python train.py --num_hidden_layers=8 --hidden_size=128 --n_experts=64 --experts_per_token=2 --d_expert=48 --d_shared_expert=64 --hidden_act="reglu" --moe_layers=[1, 3, 5, 7] --router_score="softmax" --normalize_top_k=true --routed_scale=1.5 --balance_loss=0.00898 --balance_bias=false --router_noise=0.05 --router_bias=true --init_std_router=0.0122 --lr_router=0.00171 --num_attention_heads=2 --num_key_value_heads=2 --head_dim=64 --vocab_size=1672 --norm="rmsnorm" --norm_place="pre" --norm_eps=1e-06 --positions="rope" --rope_theta=10000.0 --rope_fraction=1.0 --qk_norm=false --attn_scale=0.125 --tie_word_embeddings=false --parallel_block=false --init="normal" --init_std_qkv=0.0655 --init_std_o=0.0655 --init_std_up=0.0655 --init_std_down=0.0 --optimizer="adamw" --learning_rate=0.00309 --beta1=0.9 --beta2=0.95 --weight_decay=0.24 --lr_head=0.015 --warmup_steps=298 --schedule="wsd" --decay_fraction=0.927 --decay_shape="linear" --final_lr_fraction=0.05 --batch_tokens=131072 --max_seq_len=1024 --doc_mask=true --z_loss=1e-05 --train_tokens=421200000 --max_steps=3214 --dataset="wikipedia_en"
Below are experts of layer 3 (counted from 0) of a mixture-of-experts language model. Rows are named router (the router's row for the expert), down (a neuron's output weights, with its number) and show model dimensions 0-127. Each number is 500 + 40 x the weight over its row's rms, rounded and kept within 0 to 999. Numbers have three digits each.
Before each expert's rows: "comes before" lists some tokens at least twice as common just after its tokens as in all text. This comes from a sample of Wikipedia text that the model never trained on. Tokens count by the router's weight.

# expert 36
comes before: "|", " ", "|---|---|---|---", "|\n", "|---|---", "|---"
router:464496461449443485572509500489535564511459526517538512503562469506571454551484458586502421528520496469559525584553484569534569548489458494523501459492489467446467568509544561482518463540420580528554537466499488451454500498482522470503502471524593462465555539496485446547445460528470474583496582481447491528479549460471532468559543492508501472528468506489512527533543510475488463479449
down0:483542493482455486489434605519477464509531554475481508510534464510501443500531501527531458541439447469439462449522457588470452540557422451465531499475512517458525527489530571525524412551511451507525525492451468527504462516460569574509464447550538510509468514502505507486470497493435428545524482478508445511532553476563517396502545539472593574486502461560479515505501538460505456451511
down1:507528459458521494523506494515452493445561486480443478538493534488451616501489500467534548443487547518491537533463526519513498557474507618515537519512529531542455525489514442539494522532517471483585418476518482522482548537511521541491429529508428521418539367452578521467508473499471441454519488526534500551521462466486471531471531553548441513453542478530493528527517486587528442524496
down2:500504482492469476487517493515480561474506508462549494497497528490413532500486512500446496446557508500503504455480495436469387606563529526498550488500428501577438498500490534520495518473499544442546539494532586470513478416492538475586525524489528536509488565510531475511520531530436443504539500433468469525499483585537497454532596525453499496511448589473544520444568527546470511558517
down3:488438548590424477572451531523467493493494586514534436499507479440507574491429462541469498482589497519466471477489479477492451489458521513468568490514503509548503505549448470495480458513496484500493445483569514511537543596560498498492412437552463542532526457504483512470514471467537408468483495539507490467569490448444497602530523472507536448476522480542476422507517511502546454541463
down4:503491519561467528503469559456506460544524453535524454481514504515521523478454457539527430529468500446524472535567554566506473544441490450493507546457474498568481491548457532476502520557418519531453484468497521509477518511514505518519500461497552557536524483524537412539465487555487464442483536490463437503603622464529615453548507514543454497431528529501454509534488472485537428444486
down5:504512526497550467487513579475484471523545546484504446529476474487487484430582456539531564497464523481515542543495528438545531529462516486511447371457524416445467535469478494465501510462549436456494544472472567459517510405488464491472536479555537494469455497434461500457477445417506493553504539532487554475487517513469543502547557579546458572472548509547475536450515525459466545511495
down6:497461501591471480539461446514406470528539491471486435535475497465461565516501432507472573450468477523514531495566521506469457481492432476494549476475566528506543518554466437469552502461543510479523534471560549450518559556561524580499583460571455488501521449483495547531441449462483481484505463511494516466518437479545431557467490444514521430467543504529559456499503534487540429518502
down7:473470517451531503472445504499498524547545439494486493499492516448476501473476528462524490417488570575477527550534470448579431537522477643472536483482464471526557524523459477491496502502527490510537415458568515513426524550505461537479535474562492526473530381534484494523500501585518471537578524535519459496479535481486500566549533519519491473429557453516460490447501497573481481455506
down8:475473491524503535479477501482483457444543531481487427479484531456487535517469490496479507401520588512498491501507519438540471535494567671492541521522551491583551471549470447531491462483499489474510444472552482500495518504506528521513458485580445483496527402464582522528546520483546516489493501570525498515538533453474451638493440509522543504461486466516505486486515504512552505446476
down9:542482490541448571524493455506464438451512557512438460467530486529460487533454514517514496487580543517525439456491533397507542529491539589476437503501562562496562491503522461513489468520466533486529443503504533543529536435525497470528519502589498528574517442456517512505487573504510525499498462499501484479518598502505460626429438541457547510528497467474548495529478533470501433450542
down10:523568506495516478519485459543511461484401504478504446534534501467489546456507511474514563416467490478542476451475505512461510464501520431479499565481595494531502488553524493491552476434483501588439500536468486524522502657506411498439505497483474516555490546444513493473440521493510501567576488537561583536567530500565511536504457450521469556491538526477505500547477469493463528505509
down11:559538505523478466475452482465461516461456452436548530453525484460531494514487419487509508494552495541473511488550493453489522446447499563451507542508451496503509530497541489470529516517530539478421505455512487489524450471514490508495470575544456415577499467498458510488478522521537453488576432574423506541486428545406487548572459401528525497536451504485517547518466443515430549547562
down12:449516492487509506503471527481538523478509527512518535482501544511500513439541499476445466464443489470585454509560510481556488527474555452468536507485415539567481415522485517374507506500445571513523615453472520442478506373512559541481520508505451500507476502526470403544506511528494513487491530509443460548484443495524482472592468467542522501519492526536523548498566535510454442494526
down13:514505467484467521505452515507554604532454502521606600490503481509524479480490521483538475503441474529462504510537498535468537480475416387505495511484423462425450514491538558493562512510508537415496594508509504463479440550483501539477519502455503511505506615547470463553496515547463450502498496421502493503473539519486535424512576528464451465518470548499467543531498483536518536539472
down14:487523556436453544523524435529566498455453479424483516450417460490518499524564488421499506452558587485529548576538524461450553540452517497461487487459567494598472474473532510493508572497556529480471493443468464490502489527473451463493506473486401451535519475529524537539491518586474513493503502484469495514559512522454451594525502524464508513500523524531462497439492448549582516509533
down15:477527489480525447462518496478536475482502513484478398511493507460537496454459510517501506419519511532531519560514515452598478458448556639517526538500527525601506481528486402534507469498479514512497477462508505497532528525522477566496531470495430518477529424517567506518499543481524510497469494551585504550499499459450446628456451435554509553540492514440531491545531507531501521541503
down16:539530529551461430484471481530527624581475537512545521517503466625507497462562575536468521538551456498535507503482469546503469509463494500524576441531534457514475494493517487520494538476554502570580507553516484438499490467553533482542541476463516535456532557531565465535582480487453510529572479468497462484478482511495472497527460548506416515548484472504538501410436515532484505506553
down17:495505488483470511479498477480512549538450472546579544509488457501536457498516496505522495539503448547466535502517524561480513482472457333515490498493421479389457471509492558490550517481517514473470608507485515497500451492481493514505528484444517517540489685547452482509484507505462511502485525440486484435500509563501566399498567501477477513489468525494514526526509485493457520499484
down18:532489526468518488498460478465558548499443545492487539554393518434496536430474540493464536485487516476444544446485533497479439468469453528523483483606495514516552475441568459527523480400556498516506480517474494491528477576513501566492500492442503440528525506485449475496452512602512435517504478533522475419496433544512509482507482433457458422465512545507451480545525417459487444496482
down19:459469516457446399525489424485509526540433449505550541508449502586559469507462512489560464525476470507560545528537515510484478502538492520471446504488493521515505537486542549418500517496403570495544544502419500449497542449512512472423498488493482406540537523509475540556534538533495490526536518529487485501493498522449570529530428421485446461508507527420525591441521457495506540531483
down20:514477460458505434473506473447502386469567502493423498545489485502462544523504508478475509538511548558496485488515520503553489575525561653492530496452505481529500482464487425540502510504498475503483389477544543576516584471524511507511485496559514487463539433524538487489538490527511524509551553518522426511469517530477492581460539528537561460492502521487444447447529481573533487545544
down21:441480568541471416502468469484565513538478522509538502529521521505526387413531497494459436499449448485501496511543544548524566523473465438458485519522459498507525487503497556405598478434494519534442607444474499415486491458535454528495498488452513513514446592523489490535450487442503529512493499508528491463526478531482573478474500484469480519562467548507560549469492502530520470499428
down22:512428499514457504504514459532506479428454492492488434507526522586515502545515460500526528444457519482510535472519431515544481497513512476512385459462492550500522581496539520491416502541421528547510465512484420534568503490502522498448491451457512458509544443485490544559521513520514505471496410579522530533466417607489473518493502481482505597431552532498528531536473541468458539507448
down23:496394453471544506492523594496498553484567499531505473471485520451466477525478538545436455598485485504471493448516472485510482420491452470478464499482520424488496549448519587479510451493501458442505580527531511506444523526504496528480504486461602578486480607457496453541495458456446425557441521456523511492473478469509527517505533493460501530572445518506509525495456519436513484532446
down24:504539590487525573501561441457467509538560537501492499510470472505502467504460460498483620448530503537470557512501536559508500511487597459390454446445535510558445544486467526500521464465513544535504537468558461469563502456497522470443527465596517459530526516455494498509538464447488555459499449501478442527535518532487519461515460489464536588499459508467546437466490517507515489517419
down25:482540436495483539540495505562474538513514456571473545445564576463542566502486592485544536446444489503516491498545472484527539490521542441551507393491551488472459468463616499574528576548573484521522444469530532508500473550471516500426532435534520506473522437498512482436538498560488484488540489508551520526465526549495550475500478528510505545525554436564494474509522471518507554470520
down26:486523444446490491510455487466476447440558527468454459523491475496465582537487591506462524489474594529517528481504490462524475511466556646521520515500562524531494462502504468585453513485480460470546421516576480540542560511520536536505457478518442525508497438476573530488481459480474500496482496555528530500566509451493458582420500555561494520478518502505440481514564482550538462526514
down27:528477576566551496475468504575483567486621509577490478481500486578575517472481450555550545514442486516468474526507490458503463528507477490528500517558487487494488520479454483499479527456506535532485537451411485445525419458505474436469495482521530514493500476484484457512487482436543571448528471472515505417451520451453502458532437481499499515456509423498469598481568487446440508567517
down28:477486469518555480523502510447559553514461532511559486479512481516536464500536521496481488473468456543430539493505503547453521550445505372522533537541429451380478486509520540542513449483502506459507572500545469504501409532550509533476500572437542459521501584522465447500466492459454500541493523468520496473517528551529465374474533538469470533476470492534521583549567477502517514524515
down29:487458474538533536498511448533566516484503595491449483518494482489544567416499451504509499500533459581507432458492471507496590436537456504528503458590523491478476499561558497497566570483492477532466484520490490506481507520567464480580509557584509486507507440489445456485431396509501492465521505465461520538447500510561548563443438533426504531533532448486501495474517523507510531522432
down30:526455516480530507527444451501481470405546486438422467466457485546502553445497486463522476413486543469493480546430465475514469514505485552549437464508553522570611548558447439530454463485474509562452481541511521469508555504536505569477490539544512532537549411478456477538473494539567461436519415463457488527491517505493487535450460509506519450497561485489486483497530534431492468469476
down31:519526472536550549480546467515445424480537520434406502584494481511457573492486487450496573476487501486519549496459519417493501503497513561493553506555528522515477486422543526496502449459547470488517424523464543482474493613516501462518418548507512479418557431408509534475497481436458506457495477481548501510510434575511424501523541530465452483507530475505523546521498531531559496520508
down32:546458444558495510553474455477510434544484541522486529484523524516532463473545493444549541520461553516508480479522439425499535538492533520496475501448540480491460510459450503472548492555489524481531388555492508479485529509518587431503466598529505485516529481470488546447526482505498506455537403424473494462468491513524467593482491525478496468564478457537500508638483419510508483511429
down33:517552440566532482519524586490457541557546556571524532522597542520537501488422550536450485559498448522517491516503522516525518454497481473525499483474488494448546544441538490553475417530465502481520525576506547491424442529587547505512551505504520529497469567526478483494464511452534530490433513515473456458474525524497531497491514565566559543571478459466483595587484507460510477478519
down34:517539500480497477511490532573460538528465566554508503499414576526499544494519432469466556511493506474511479478541543547473561503499459425543491465522571475522516526512528509478591522545541463569537462479464535433523522546537605477437388437495466496472472519474491469503548491501493528475527444522585530516494497479489553573482478514479523502586514525543462442448499404519498511501475
down35:562552455529536560479514527469486489471529496440423450460505528456488582489502506459484495424490526477528449501485493447501511507498539557504592483500565497550484500408541467493498474579471490464505417442485556510509496520552540521528460536505438527432507349495596510459510513470512545526499547524486449519506501436500403583484465499511505531541512471521444505477510485497512480501503
down36:467488572491545437509462457462514461484509471441412470583487482524483538489522535492495466442499533572511484524466452549502475509487512605495504446524448491488557547595389433548498488488471532523409532533543528455478532481484474546565505542492532466528558405502462522500452518489537567486514436515467497492493480498459476502492465484524514544502550513507539466451558596536508467490501
down37:549529540487613456508488483459514587481477448504503568507535524523510487555552496532479427472517463525537474433554523560559539529504463379448513436460446416465504537470533503481530552572545549550525500506434492504475487471525503474475513500498546474492476524560476507478524471528485581538480511465476541514482423489564538424483483502511537573509467575528477544483443480502518463492531
down38:467425498501474569477444542446516540501491479538509476521453467576499530466481480591496462465588542474481522479487544543537463504523487537498471448446450446523447503557439515493460541459502528491477473481515549500488543443520533513492531545578513491506526436471586462506485510476528581509556460434439511519569501509484570476471487564452458500503488562568493596460576526528547496540465
down39:468481421497512480504498507479470502530538521457454502471481442535472526492496505503493546517515512434454460533549589447393457519500519540559486458560472497495429522509555448484466492410536509416542498544503533524505459517431503474503516458550514463562519533492384507463479525552436433542466524483437516525519517544501496483547552578490535473514556536470462514573584462455504476477472
down40:442495527501484435481529486458456469438485545481503423531509458571519555582454496512513465495498477486510509467515493488490460514468556537524460528526548496534500516579487474569445519513460497517472471550578509473555525516532525549533459471556464464558537425497524580567452492478528465447550436534543455535576495438547429563425467472488534542511512552437535513532579539468521480516499
down41:461475485553454451526550494518443440419484495514407520543540462481507520549560428448483475515497487498481468490486435534459505496564564468486483434509547491438540551471532492479508507551475490577525463517453441521580496536526513535471562503481542393474510490486477468458542421553460475518515486477489492564491450514509479440550537554500540457515609546467487502494456519432450532501484
down42:500512502538464517473513559419494515524516471468447424499593464421545477528492524560569478547486514412482514581470529509514498492487506530499552520488493458554495494562511513531447530557496523450492505461527469523494496525479461442530489512564575548521489502530505500535524529566549480492450631518438437476522563463539529407522521532490457539456469431469496528459565512507500447462459
down43:512496428516488520490414458518488506457496562444504502454501535524489535448543484485477537470513497535539436399543459474494518540517505482476516489536517470550538538476470433476545532493484514489530443540421526506507517503573566507506428520476449492536530459386551519398442492452467478532547456453511570492542483535505476586487494464501585432467522465557515472529478450508537549513449
down44:551434502513518468549552469473520456508505550494492459504520497504492518547516440487619513456486473497490490449535497451541550506463516502489439557439582523485512519585475460477383515519398468523545585570506456475493496473551510436516519538513592477501557536451496482519513496460483541532433457515519530496507450534479515457557519446519510490472574513493549460491428566491486465474505
down45:422426566441496478436591450466569445553505499475509547454506461503477518574496437515484531548518477451483488431530519495560465545551506540492463492547517544543506488508511480564476506504512489560499483506440471426485559491562462514529488519550475442474497462595455479553461480566488521568409531480477463541438495533554521483508529498494471526566519478527563508510476498487465442530564
down46:491506549532445512490517503493551594540532532479544507457485478513509427505552581508515483532493483507516549555535495461570503467414414443576492535442436467476502573460587558515524487566467548490518537511539457510503485468491488571468530529534492511555483627491418498506469535464528447529476487510594508451501550495472486529505469496444455533541467491532482541478494441521496519482523
down47:528497511513454491515474531512526551440469557504532509476540570562526448423561500492478547477497422526454488470499489440517462478447496515490488534434546457454535521435509490589606535503505465562443458436451507529491514441567566453488397470428468478512502501487547583460529534483518541486533444478552555479474483518551463568470475493452543493494501524481487496500564485484452537480489